{
  "hidden_size": 640,
  "d_shared_expert": 0,
  "routed_scale": 1.0,
  "tie_word_embeddings": true,
  "dataset": "wikipedia_en"
}
Below are experts of layer 11 (counted from 0) of a mixture-of-experts language model. Rows are named router (the router's row for the expert), gate (a neuron's input weights, with its number), up (a neuron's input weights, with its number), down (a neuron's output weights, with its number) and show model dimensions 480-519. Each number is 200 + 20 x the weight over its row's rms, rounded and kept within 0 to 999.
After each expert's rows: "mostly gets" lists some tokens that are sent to it at least half of the time. This comes from a sample of Wikipedia text that the model never trained on.

# expert 3
router,192,228,222,227,159,202,218,232,210,231,235,210,164,237,203,202,186,227,165,201,202,189,216,156,161,192,190,216,206,173,185,179,145,186,210,214,210,202,192,226
gate0,170,214,163,202,193,224,194,194,183,193,244,192,210,201,208,183,230,195,195,206,199,186,172,194,192,160,159,230,225,207,190,205,203,178,186,222,182,199,184,252
up0,203,189,160,195,227,220,208,200,197,234,217,222,173,188,191,213,184,218,189,194,200,176,206,183,181,209,195,183,204,252,202,182,194,225,195,223,203,191,189,212
down0,212,189,202,181,220,188,212,209,203,194,216,193,214,220,163,164,212,174,218,201,217,180,209,200,184,211,205,197,186,222,212,203,166,190,217,215,204,201,202,213
gate1,183,187,186,200,182,192,195,205,196,178,222,219,203,238,191,204,234,219,201,196,210,195,204,157,204,155,201,188,199,221,219,197,210,199,214,192,237,216,196,224
up1,253,191,175,187,204,202,198,203,183,207,198,218,207,193,198,183,198,196,223,190,222,221,206,211,190,199,214,217,190,193,181,217,227,214,186,216,252,170,228,233
down1,201,207,207,208,195,192,207,169,181,212,248,210,209,196,200,181,183,232,199,183,207,190,208,198,197,166,200,194,215,180,213,225,225,197,199,206,205,226,203,201
gate2,242,182,206,199,193,210,233,190,192,170,214,201,183,191,163,218,176,228,199,176,195,216,199,177,189,190,223,173,190,175,222,239,202,182,200,163,192,188,210,181
up2,229,189,191,174,250,188,207,226,225,232,199,223,194,228,182,176,209,179,198,176,202,193,199,184,229,220,174,174,218,207,212,172,187,148,202,199,211,164,193,187
down2,196,212,238,211,171,189,188,222,194,166,225,211,202,202,176,229,210,185,177,143,212,181,186,181,163,209,215,185,215,201,195,213,191,212,199,211,199,176,172,199
gate3,189,244,186,224,186,197,231,210,164,235,203,230,170,193,154,184,198,156,213,204,184,217,213,198,216,174,182,233,195,228,150,204,186,211,218,181,192,176,189,196
up3,214,157,204,167,253,201,184,236,218,233,196,219,184,157,208,218,208,202,235,172,200,176,206,169,187,180,202,183,213,190,165,208,204,207,174,202,204,175,207,189
down3,233,202,208,193,246,204,226,164,199,175,229,228,188,201,206,198,254,201,174,204,196,185,170,185,163,188,213,213,225,211,187,183,190,206,208,200,221,197,210,228
gate4,225,226,195,224,185,181,229,211,193,224,172,208,179,209,198,207,223,211,220,207,242,189,213,207,189,179,185,193,211,195,182,216,213,166,221,175,186,218,186,215
up4,231,221,199,219,158,189,146,225,173,235,217,188,203,215,205,185,219,206,192,171,193,174,196,187,176,216,122,252,213,212,192,251,196,192,212,205,190,209,207,229
down4,212,189,241,192,173,240,206,189,225,184,191,202,218,186,201,196,188,182,209,208,195,221,231,217,198,240,198,169,213,172,172,221,223,239,211,210,218,191,196,203
gate5,201,180,201,176,179,204,167,223,204,199,225,208,217,220,182,211,163,184,204,204,214,197,205,143,171,215,216,216,186,200,220,222,214,189,221,197,170,211,197,204
up5,193,194,175,180,182,214,200,190,172,204,217,217,229,248,171,200,213,202,187,196,189,190,201,199,169,217,176,173,206,239,204,195,192,194,201,221,189,177,205,218
down5,213,211,210,175,228,180,194,202,214,234,184,212,249,220,180,173,212,188,244,202,190,191,199,174,207,200,180,224,183,171,193,183,191,183,213,239,217,185,230,193
gate6,179,218,162,223,184,139,196,179,201,215,212,220,200,231,193,213,232,208,202,209,236,211,241,174,211,185,196,260,161,173,194,206,194,206,187,235,178,239,165,183
up6,204,227,190,236,217,182,190,205,204,237,211,233,210,185,204,196,208,200,215,185,221,188,190,210,217,194,204,241,163,171,180,193,184,199,192,199,223,222,176,202
down6,222,198,211,223,204,175,179,188,189,169,180,186,222,223,164,206,180,190,168,193,187,194,192,195,208,200,194,206,212,237,212,187,211,176,209,198,194,214,214,227
gate7,200,195,201,201,163,190,217,204,204,225,187,189,210,145,210,192,182,230,182,207,230,185,159,237,233,230,171,175,230,179,209,213,182,212,198,207,223,198,225,181
up7,213,213,165,212,171,207,197,193,196,199,196,243,194,188,172,184,228,173,206,181,234,216,183,193,204,228,210,193,187,196,178,175,239,226,180,237,195,222,219,172
down7,182,181,203,218,187,196,232,217,170,198,205,154,184,210,222,187,188,236,196,187,239,173,214,180,191,214,207,227,242,233,176,240,181,206,216,176,189,203,209,245
mostly gets: "20", " January", "19", " February", " £", " July"

# expert 1
router,195,162,206,223,204,211,200,181,187,196,180,224,212,181,196,204,201,145,186,221,177,190,169,232,203,220,202,160,216,220,202,213,189,224,173,212,163,185,221,228
gate0,179,192,207,197,190,207,232,186,188,145,170,209,228,194,222,225,210,168,238,189,221,185,179,182,215,204,220,195,209,216,185,174,192,185,199,171,214,211,198,226
up0,207,192,247,207,192,196,150,187,166,215,183,211,222,199,213,181,196,191,183,224,226,216,189,217,218,193,228,196,209,227,195,228,175,212,215,182,208,174,187,210
down0,206,220,217,214,235,187,192,206,200,192,206,174,202,197,223,225,180,220,228,218,202,219,181,192,205,206,186,203,200,200,154,173,179,200,200,199,187,197,208,195
gate1,168,217,209,225,221,183,170,198,185,187,189,229,215,216,175,238,179,197,177,195,211,206,197,222,192,200,212,224,188,147,204,190,187,213,198,192,242,154,207,228
up1,195,208,209,188,192,181,206,208,200,214,203,173,232,175,205,211,190,197,193,176,201,153,208,198,197,174,209,211,172,165,198,197,214,239,194,231,166,227,204,218
down1,182,185,211,190,216,205,184,184,177,191,234,182,155,188,196,174,181,205,230,214,222,221,188,241,183,211,183,232,222,197,179,175,200,216,171,205,208,219,191,205
gate2,218,203,219,188,180,187,200,164,181,193,208,184,207,217,211,170,192,216,190,222,176,183,182,180,208,171,221,194,206,235,208,199,203,224,188,189,213,213,184,191
up2,210,165,206,223,201,179,210,189,199,190,193,183,224,181,216,220,192,215,182,179,178,204,196,215,193,209,206,214,190,211,158,211,195,185,200,213,199,190,181,229
down2,191,209,195,183,222,201,238,138,240,213,187,207,219,193,213,167,227,203,182,212,194,197,194,199,203,199,212,199,218,227,167,220,198,200,210,211,166,189,230,208
gate3,179,187,183,226,212,203,163,218,213,209,236,204,203,190,230,203,227,208,191,204,199,197,179,207,215,208,216,228,195,193,217,188,187,190,178,227,228,188,208,209
up3,181,201,205,206,185,206,195,183,188,177,226,261,215,200,207,178,202,187,200,217,214,188,209,222,211,194,213,198,201,193,206,253,209,187,189,199,178,209,200,184
down3,224,198,207,201,246,190,191,183,177,204,205,220,211,209,208,180,218,168,179,188,200,182,214,195,206,255,150,158,192,215,200,171,153,199,223,215,188,190,195,181
gate4,192,168,186,204,193,206,183,184,206,216,213,187,202,205,212,215,247,194,185,192,174,200,203,197,195,204,179,197,218,215,198,206,215,180,223,228,172,231,184,207
up4,179,209,187,204,193,203,227,189,192,205,225,212,151,195,223,192,194,200,197,175,221,198,160,187,253,222,217,169,199,195,210,199,177,169,187,190,205,181,189,243
down4,195,219,214,221,193,190,225,169,205,189,211,183,181,216,199,219,251,227,208,181,199,194,193,225,196,214,199,206,174,188,220,177,219,197,189,217,198,189,186,239
gate5,164,215,205,204,181,203,209,180,209,174,167,227,191,205,178,212,210,197,215,185,196,203,240,194,221,148,196,183,204,213,229,168,209,165,244,197,198,233,162,168
up5,169,174,194,205,165,194,196,158,206,201,205,207,194,186,222,227,233,190,211,237,191,199,201,182,200,173,189,213,185,217,197,192,233,183,186,194,248,187,254,202
down5,227,170,205,199,212,189,196,163,203,181,177,247,217,197,176,192,194,184,214,193,177,227,219,178,183,172,208,219,181,182,160,198,228,177,205,222,182,241,204,219
gate6,206,184,198,212,206,243,196,222,185,199,209,183,217,184,222,175,169,197,198,206,210,221,197,163,208,203,188,214,174,185,196,175,201,167,182,201,210,191,164,194
up6,174,195,191,192,186,209,234,183,167,214,235,169,210,160,197,170,231,150,191,183,189,195,155,177,217,180,220,201,200,239,229,221,197,185,218,227,176,184,224,169
down6,178,187,238,190,225,185,197,220,176,188,206,208,166,219,169,225,184,237,204,159,227,215,200,223,209,185,175,231,202,194,206,179,242,213,195,182,226,168,184,190
gate7,186,172,228,190,203,214,193,203,193,193,193,209,166,198,174,177,189,172,225,244,226,211,189,232,248,200,201,201,212,189,194,192,181,164,172,221,195,196,186,211
up7,213,176,198,167,223,235,163,222,220,206,168,212,184,226,203,215,189,182,176,199,223,203,203,204,214,198,240,218,173,199,185,225,210,171,202,219,202,201,226,218
down7,208,228,218,196,234,235,201,199,214,179,215,201,189,210,206,190,246,176,190,225,185,197,211,195,208,155,217,228,202,184,213,219,178,216,206,186,188,190,177,197
mostly gets: " had", " has", " who", " been", " is", " have"

# expert 4
router,240,211,212,198,186,178,190,205,197,198,212,183,203,177,240,199,183,193,216,215,205,224,202,212,152,189,158,185,202,213,216,191,212,186,196,193,165,207,169,203
gate0,210,200,193,204,222,168,232,151,203,207,157,232,192,205,198,188,174,169,223,175,163,228,214,235,214,223,165,205,216,185,171,216,207,180,195,168,215,180,210,202
up0,238,214,192,216,245,204,179,212,207,188,186,189,190,142,215,206,238,225,223,210,220,203,243,189,208,229,165,213,178,187,223,200,204,174,200,216,210,202,198,167
down0,223,226,245,187,196,186,207,177,192,232,206,216,215,171,204,166,180,159,203,222,217,195,208,194,213,194,219,187,176,174,215,234,232,188,196,190,194,234,183,193
gate1,184,192,189,208,181,180,225,207,177,178,190,225,204,185,207,208,184,211,185,211,188,205,197,215,188,232,198,133,242,181,196,173,220,192,205,194,230,191,191,213
up1,205,149,181,220,217,162,218,195,213,193,147,175,198,207,175,223,219,219,212,192,221,204,182,222,220,219,176,185,226,190,217,179,198,203,211,158,196,181,205,201
down1,173,224,215,192,198,187,164,204,208,202,171,196,225,211,202,207,206,183,175,219,204,187,185,189,180,166,188,182,198,188,217,177,154,194,195,211,220,168,200,213
gate2,222,200,197,173,198,203,228,165,178,171,231,204,200,187,216,186,209,153,210,222,219,189,249,171,194,211,176,220,192,191,199,185,192,189,204,173,225,244,171,211
up2,214,211,184,229,192,171,195,211,246,204,222,191,201,221,190,216,206,198,198,189,192,208,219,185,201,195,218,213,176,216,238,242,225,235,215,228,177,206,189,165
down2,161,211,199,186,198,211,186,174,228,232,212,211,228,228,227,201,167,201,175,205,205,179,168,190,203,180,234,208,190,193,200,211,220,210,183,206,216,215,165,214
gate3,207,149,252,196,160,205,208,182,206,210,199,187,161,182,208,205,240,163,178,212,181,197,195,203,198,210,223,197,154,219,172,198,179,181,202,217,182,214,183,186
up3,207,188,187,215,212,219,205,200,194,200,185,200,209,233,201,178,195,205,205,198,208,226,212,232,204,188,171,233,214,224,199,175,175,189,208,224,190,218,197,179
down3,210,200,242,243,202,191,219,235,193,180,209,216,205,215,221,198,195,225,210,206,193,215,194,165,228,168,172,208,207,174,183,185,184,200,182,174,225,225,208,261
gate4,194,208,183,186,200,175,224,199,196,191,180,232,203,211,215,210,171,199,184,204,195,228,191,197,192,196,228,235,205,222,178,160,199,214,205,200,220,161,181,227
up4,196,192,212,188,191,176,193,185,239,189,213,214,213,218,217,240,178,215,186,202,217,197,216,202,195,190,176,197,211,207,239,169,220,202,244,237,226,217,201,185
down4,230,176,175,214,177,175,192,183,176,199,218,186,199,201,194,221,198,214,210,201,200,227,209,220,227,231,202,187,223,189,201,192,221,220,197,196,241,191,187,194
gate5,180,193,224,226,177,224,195,232,207,189,225,217,182,199,198,207,221,175,196,227,187,223,220,205,188,206,189,175,177,160,206,182,219,215,180,230,192,202,184,215
up5,167,215,173,175,186,204,178,210,144,181,217,193,209,220,199,208,249,166,214,201,201,214,194,208,221,198,198,218,252,212,202,172,235,228,207,184,195,221,182,166
down5,238,199,224,196,223,187,208,193,179,200,200,214,215,215,148,189,213,180,212,184,205,172,157,174,179,189,198,224,228,231,182,203,215,223,206,191,223,178,189,173
gate6,199,237,199,180,160,266,206,218,228,191,212,198,183,203,190,197,184,156,186,199,220,187,228,213,211,202,209,217,213,180,210,198,187,205,212,192,192,223,195,173
up6,227,185,193,218,221,221,212,204,201,208,195,194,217,200,188,208,177,213,230,208,224,219,241,215,186,200,172,208,154,176,174,206,191,219,217,192,192,224,161,175
down6,176,223,213,187,189,184,225,198,167,183,210,172,197,209,219,202,171,184,222,201,233,204,176,215,201,187,173,209,170,218,213,219,191,219,207,220,181,187,212,197
gate7,193,209,215,209,220,192,221,210,166,200,215,211,211,202,219,210,233,179,156,195,200,193,178,176,195,223,187,211,203,235,180,191,202,220,216,158,158,155,196,220
up7,176,182,206,164,180,195,205,186,184,197,209,213,198,183,210,207,179,168,233,259,218,208,173,175,202,170,198,201,198,205,185,197,193,197,193,192,231,193,198,226
down7,200,220,211,209,228,178,210,197,201,166,222,208,214,185,186,190,189,199,193,173,214,192,193,202,222,165,176,202,196,192,220,210,207,224,198,191,193,179,181,192
mostly gets: " his", " new", " their", " its", " this", " national"

# expert 0
router,235,177,201,184,186,198,206,193,156,185,193,210,205,230,191,202,207,220,170,224,214,169,221,237,233,197,190,225,205,193,176,186,206,169,184,211,168,209,204,207
gate0,196,183,196,200,207,211,210,207,204,152,179,187,200,173,201,186,190,224,171,205,189,238,181,212,209,182,172,205,203,215,222,201,201,155,195,224,190,206,171,194
up0,197,231,194,171,204,171,187,204,184,166,203,163,188,180,221,183,229,221,187,192,169,227,185,207,174,162,146,201,211,219,189,223,196,171,228,236,166,161,176,197
down0,205,215,223,142,216,214,229,197,201,170,189,166,222,201,196,223,208,180,226,178,181,203,221,176,207,192,176,161,189,202,178,206,208,190,234,215,177,169,215,231
gate1,214,214,227,169,202,214,185,185,199,204,188,225,156,179,194,202,225,207,202,182,199,178,200,196,217,198,176,203,189,232,218,214,194,152,198,224,190,180,204,176
up1,232,222,215,178,202,187,235,188,215,206,212,197,200,201,213,212,177,175,188,189,232,200,202,216,199,176,183,224,239,222,229,226,176,181,246,222,210,166,193,176
down1,199,197,221,178,225,177,199,198,187,196,204,206,231,196,196,178,219,212,226,237,182,218,217,203,193,233,215,202,196,189,179,181,208,191,172,176,191,218,211,192
gate2,191,220,215,171,206,226,164,187,204,197,199,219,205,202,193,192,197,161,217,197,192,201,196,184,183,234,195,183,196,189,215,206,204,205,206,165,171,217,198,179
up2,234,220,195,253,198,188,199,183,193,201,253,202,222,197,198,206,204,171,211,214,231,203,211,195,218,209,202,207,208,184,205,177,199,199,190,181,216,225,211,207
down2,209,225,229,212,204,200,206,212,177,198,207,181,188,215,207,211,211,175,196,239,165,169,206,173,201,223,198,204,201,202,215,224,210,218,180,190,201,194,227,166
gate3,219,183,204,186,180,214,169,182,219,205,213,213,205,221,189,206,202,219,193,226,166,155,195,185,184,184,179,170,194,172,237,155,179,205,187,200,206,199,213,217
up3,181,181,191,216,188,211,152,165,202,231,212,184,220,183,221,188,201,232,208,198,221,188,237,205,217,208,202,193,200,159,227,183,196,177,218,183,176,159,194,199
down3,197,199,196,200,212,204,162,176,224,214,165,198,204,184,156,209,214,206,224,185,221,234,215,240,200,192,179,220,163,178,194,224,192,189,199,211,194,182,206,192
gate4,225,211,192,163,196,203,216,183,212,191,182,212,187,210,201,199,177,153,195,192,214,166,204,215,160,173,197,181,221,229,195,200,174,198,170,203,210,186,227,195
up4,234,184,169,203,218,199,237,179,186,188,233,211,178,206,214,179,224,213,198,191,257,207,222,242,188,203,212,176,179,218,217,191,230,203,206,208,186,192,190,179
down4,245,233,184,168,194,173,214,230,183,223,226,171,207,207,221,174,179,191,200,203,210,173,213,227,182,184,192,197,221,182,201,165,168,193,234,188,197,208,167,204
gate5,160,218,245,193,201,156,228,210,198,216,215,190,190,216,222,194,179,203,180,218,213,186,229,227,189,161,220,186,185,178,215,219,196,229,230,214,198,174,205,201
up5,228,208,173,168,170,189,220,212,237,199,198,222,184,187,176,229,200,200,173,203,178,205,199,186,179,155,157,202,214,206,189,191,205,207,205,197,177,186,184,215
down5,181,177,171,227,175,176,208,219,231,178,208,150,232,190,206,163,207,216,199,194,244,222,220,164,210,177,211,188,201,215,187,165,200,190,232,209,211,200,185,193
gate6,200,194,181,143,190,227,175,183,201,197,164,196,194,227,214,212,186,234,178,204,240,175,200,217,188,204,199,204,206,195,210,176,203,189,193,187,194,216,186,199
up6,185,153,183,163,175,132,179,180,207,186,199,189,218,206,207,194,199,160,195,199,208,203,166,183,210,215,178,175,204,237,203,207,198,205,192,186,197,219,178,204
down6,175,178,206,189,180,182,224,206,235,185,131,170,202,197,228,229,193,207,176,227,189,202,195,206,202,209,215,172,202,202,168,203,222,195,222,214,164,182,200,189
gate7,216,192,212,189,197,180,197,226,214,196,226,233,196,204,160,174,190,221,222,215,202,223,225,202,209,256,172,212,230,182,211,207,189,158,211,206,202,193,157,191
up7,230,192,219,197,187,200,218,215,200,226,205,183,209,167,182,169,224,198,249,155,217,183,205,232,194,150,192,180,182,205,192,178,197,196,199,206,199,212,235,240
down7,190,163,173,213,220,195,213,208,195,184,174,174,183,187,208,226,174,212,218,190,183,203,213,190,196,212,201,185,197,192,201,203,203,210,182,229,180,203,188,180
mostly gets: ".\n\n", "\n", " |\n", ")\n", "\n\n", "=="

# expert 2
router,195,209,187,214,202,198,203,227,198,217,205,168,173,187,199,178,221,206,212,210,199,190,214,223,209,195,190,218,205,241,185,188,190,212,196,194,173,213,197,185
gate0,214,229,187,218,206,181,212,204,189,196,188,198,202,207,178,226,221,228,182,187,175,184,209,197,201,194,212,205,195,196,161,216,207,197,216,216,185,211,191,205
up0,218,204,194,217,205,238,188,228,169,181,173,213,235,203,209,190,184,232,196,234,182,194,177,197,188,205,195,196,200,217,201,183,155,208,200,191,191,180,212,163
down0,200,254,189,202,212,198,214,210,190,190,192,173,214,194,200,214,188,201,141,217,224,199,193,199,193,203,195,228,236,180,220,186,180,213,196,198,176,208,207,178
gate1,152,220,234,198,183,215,154,234,225,206,186,230,227,176,179,187,208,204,199,210,169,196,194,195,176,196,185,216,220,219,227,228,164,229,194,188,199,220,211,209
up1,180,216,187,190,212,204,219,155,180,225,243,212,218,172,207,165,197,203,150,189,185,206,207,182,193,190,205,226,194,208,185,190,189,202,208,219,213,169,197,210
down1,195,187,196,209,210,194,209,182,204,192,218,192,199,217,212,200,177,196,191,208,176,225,204,187,191,208,207,237,189,207,179,197,231,224,217,193,220,217,180,215
gate2,203,187,195,238,218,163,212,176,201,225,210,195,214,185,208,173,208,213,198,206,223,207,186,212,197,190,202,225,196,185,176,191,203,222,203,217,184,202,207,176
up2,253,203,195,194,205,229,220,172,188,163,221,178,176,184,191,217,187,186,212,195,213,186,219,195,207,221,186,211,216,245,220,234,230,207,212,185,201,212,224,215
down2,188,228,206,214,191,175,171,234,212,154,211,181,193,204,170,203,187,221,192,197,203,198,230,209,172,164,204,198,241,203,202,213,212,239,219,170,213,198,188,200
gate3,215,176,191,190,204,213,181,194,187,226,227,203,210,188,186,193,211,166,216,178,196,223,206,167,210,175,200,202,201,188,182,209,199,206,236,177,211,174,188,191
up3,204,210,205,205,162,229,202,220,197,191,226,201,197,154,166,208,206,193,205,208,207,219,202,190,210,208,216,200,199,192,206,195,169,223,173,219,213,172,187,216
down3,196,189,185,214,140,235,219,186,221,195,210,181,194,188,179,192,187,209,196,171,206,231,179,161,204,204,230,204,209,204,194,207,197,217,208,199,198,176,204,210
gate4,188,175,191,192,232,219,200,171,178,200,183,216,189,206,210,213,213,188,189,199,165,201,253,231,216,224,172,221,198,177,183,216,215,192,201,211,189,189,235,228
up4,200,215,211,191,224,198,192,210,197,198,171,205,208,184,194,177,181,207,177,183,183,190,210,206,176,217,172,203,236,194,207,200,183,213,191,189,220,185,199,218
down4,214,234,225,167,207,218,172,171,176,184,185,208,197,173,223,199,207,183,197,209,177,202,195,184,194,211,172,206,184,198,207,202,199,181,221,194,242,202,213,216
gate5,195,216,223,177,214,226,219,237,222,161,210,230,225,211,173,171,220,205,192,210,179,221,208,233,202,210,190,169,215,177,184,225,230,197,205,180,211,229,197,210
up5,160,228,233,208,190,207,191,213,189,172,178,167,165,205,190,205,238,189,166,216,203,180,205,238,199,160,214,199,182,208,225,221,170,193,177,163,170,178,194,207
down5,222,178,194,220,262,203,204,198,214,193,185,214,228,167,186,174,166,175,216,205,208,209,213,198,229,222,174,169,224,216,204,195,223,193,204,202,182,208,163,195
gate6,174,188,230,179,214,204,189,208,223,214,193,225,206,198,201,208,204,160,194,199,219,209,199,231,222,196,182,202,197,204,220,203,190,169,185,212,202,170,200,216
up6,212,193,177,214,239,183,209,209,234,201,200,168,207,207,191,205,215,215,194,215,215,229,196,239,205,227,195,209,204,189,197,196,192,210,196,180,189,170,186,187
down6,199,218,227,197,182,216,177,179,189,237,198,192,215,204,224,181,210,229,210,172,197,221,194,180,208,208,171,226,242,200,193,200,193,228,175,207,201,164,187,209
gate7,198,212,172,198,215,232,190,200,182,196,224,194,209,208,200,214,205,213,204,209,235,198,198,171,223,215,231,224,247,211,222,164,222,204,209,199,186,164,223,226
up7,181,227,212,246,199,180,185,201,192,219,177,198,224,185,179,204,203,215,214,188,183,222,214,201,213,208,181,201,230,197,224,205,215,220,192,174,172,206,178,169
down7,176,187,211,182,193,194,223,182,154,187,228,199,200,177,215,191,193,219,183,213,186,231,192,211,192,214,200,192,191,187,160,217,179,206,160,212,186,188,186,193
mostly gets: " John", " North", " William", " South", " Thomas", " New"

# expert 5
router,196,199,197,201,201,225,202,209,213,188,208,245,219,204,206,196,159,177,176,184,197,164,180,179,197,211,197,206,192,197,196,211,175,186,201,244,192,184,175,212
gate0,196,170,196,196,190,197,193,193,208,211,223,213,217,180,211,215,163,174,169,198,209,192,182,219,183,196,206,189,196,195,178,224,177,224,193,177,203,190,203,156
up0,209,208,191,215,176,194,207,226,168,193,191,207,222,191,216,172,184,206,221,186,209,237,202,182,227,217,213,216,184,227,205,206,192,204,207,196,186,177,195,204
down0,185,199,199,184,198,215,223,207,186,198,237,186,190,202,191,171,205,178,195,186,204,204,171,224,186,212,180,232,227,187,174,185,189,197,215,192,192,226,212,188
gate1,221,206,235,212,184,215,201,194,226,199,254,206,190,219,168,207,179,190,179,214,202,181,225,191,198,179,224,206,216,188,229,191,203,210,212,153,202,161,211,228
up1,209,193,201,215,191,221,208,198,172,201,201,186,208,221,193,159,198,170,175,171,205,219,226,230,186,197,229,175,158,194,221,193,216,208,192,219,175,221,190,210
down1,187,194,208,203,222,220,205,170,189,215,188,171,184,204,182,169,202,239,196,210,141,170,210,185,223,213,215,242,192,199,199,148,219,230,196,191,162,210,212,207
gate2,213,215,216,232,141,177,204,211,209,201,203,198,165,219,242,182,221,183,196,212,222,215,208,188,212,164,184,191,163,206,214,219,220,211,221,227,186,212,158,179
up2,185,249,172,229,216,216,211,202,198,199,177,190,196,175,192,200,166,222,194,229,200,202,214,189,196,231,196,184,168,194,203,199,189,201,194,200,194,183,189,182
down2,226,200,210,192,164,186,161,193,222,184,181,194,207,214,206,183,184,204,246,207,191,195,185,181,192,242,201,208,207,241,204,220,196,206,189,238,201,223,202,180
gate3,158,180,189,210,205,198,207,202,165,216,196,201,195,211,204,181,174,182,194,195,171,188,200,192,240,221,197,210,206,222,207,183,224,196,200,219,195,179,221,207
up3,210,168,212,196,203,204,209,180,167,170,217,184,195,197,199,210,209,248,210,166,189,214,200,205,185,229,182,212,192,223,167,209,214,201,222,236,209,198,225,221
down3,176,236,218,208,201,227,187,214,233,211,182,198,216,193,195,207,187,211,179,197,226,210,190,195,224,210,201,218,222,204,191,171,163,208,205,202,181,168,189,206
gate4,217,186,204,209,182,221,173,209,207,177,205,216,212,177,228,217,203,172,212,206,201,204,213,225,215,186,203,191,190,215,196,209,205,180,224,207,164,206,220,220
up4,203,198,166,218,215,196,200,209,217,204,148,192,170,229,204,196,201,191,207,251,163,223,211,178,217,178,198,228,206,221,212,221,187,228,213,236,191,197,155,179
down4,203,221,213,220,176,202,180,194,176,205,214,193,201,208,192,196,177,194,228,180,224,188,195,174,189,179,190,221,220,216,202,192,202,195,193,244,216,188,192,191
gate5,230,182,242,176,215,226,203,190,211,208,220,198,196,215,162,202,198,202,209,198,208,223,206,235,184,184,191,238,188,257,202,185,197,186,179,210,207,180,191,181
up5,195,179,206,176,222,232,204,219,170,194,210,198,202,200,195,147,206,202,234,199,183,215,210,198,202,188,207,176,198,224,194,206,172,253,185,185,215,229,195,164
down5,184,216,246,179,185,239,212,171,208,177,230,189,219,197,211,167,190,212,217,207,201,234,156,223,190,212,192,167,194,204,198,231,195,180,204,163,201,213,231,164
gate6,194,194,201,228,201,178,193,211,157,214,208,186,169,194,184,164,176,195,194,192,197,186,212,242,204,218,201,206,192,201,195,224,182,174,226,214,203,166,186,194
up6,203,212,209,213,201,200,213,221,205,209,207,159,180,198,208,198,195,214,187,215,221,200,233,210,213,191,169,214,176,206,218,217,155,193,238,173,185,169,208,212
down6,162,213,203,213,194,234,184,195,172,231,238,180,202,184,187,179,184,213,217,195,237,189,193,205,190,204,186,179,213,165,194,197,184,219,179,189,184,245,196,210
gate7,220,198,200,199,183,212,193,208,181,229,211,179,230,177,208,226,167,242,216,200,199,167,208,185,191,223,203,203,200,203,214,207,183,214,196,204,209,173,263,191
up7,165,213,193,212,214,210,201,202,219,164,200,205,202,208,227,218,202,177,186,188,184,234,173,215,214,197,202,182,189,197,183,244,203,239,198,187,240,218,222,197
down7,187,199,203,174,194,172,183,209,165,218,230,151,193,180,225,224,191,231,218,206,207,199,233,229,222,189,198,188,257,216,179,195,203,206,189,158,192,161,177,204
mostly gets: " f", " s", " d", " re", " h", " un"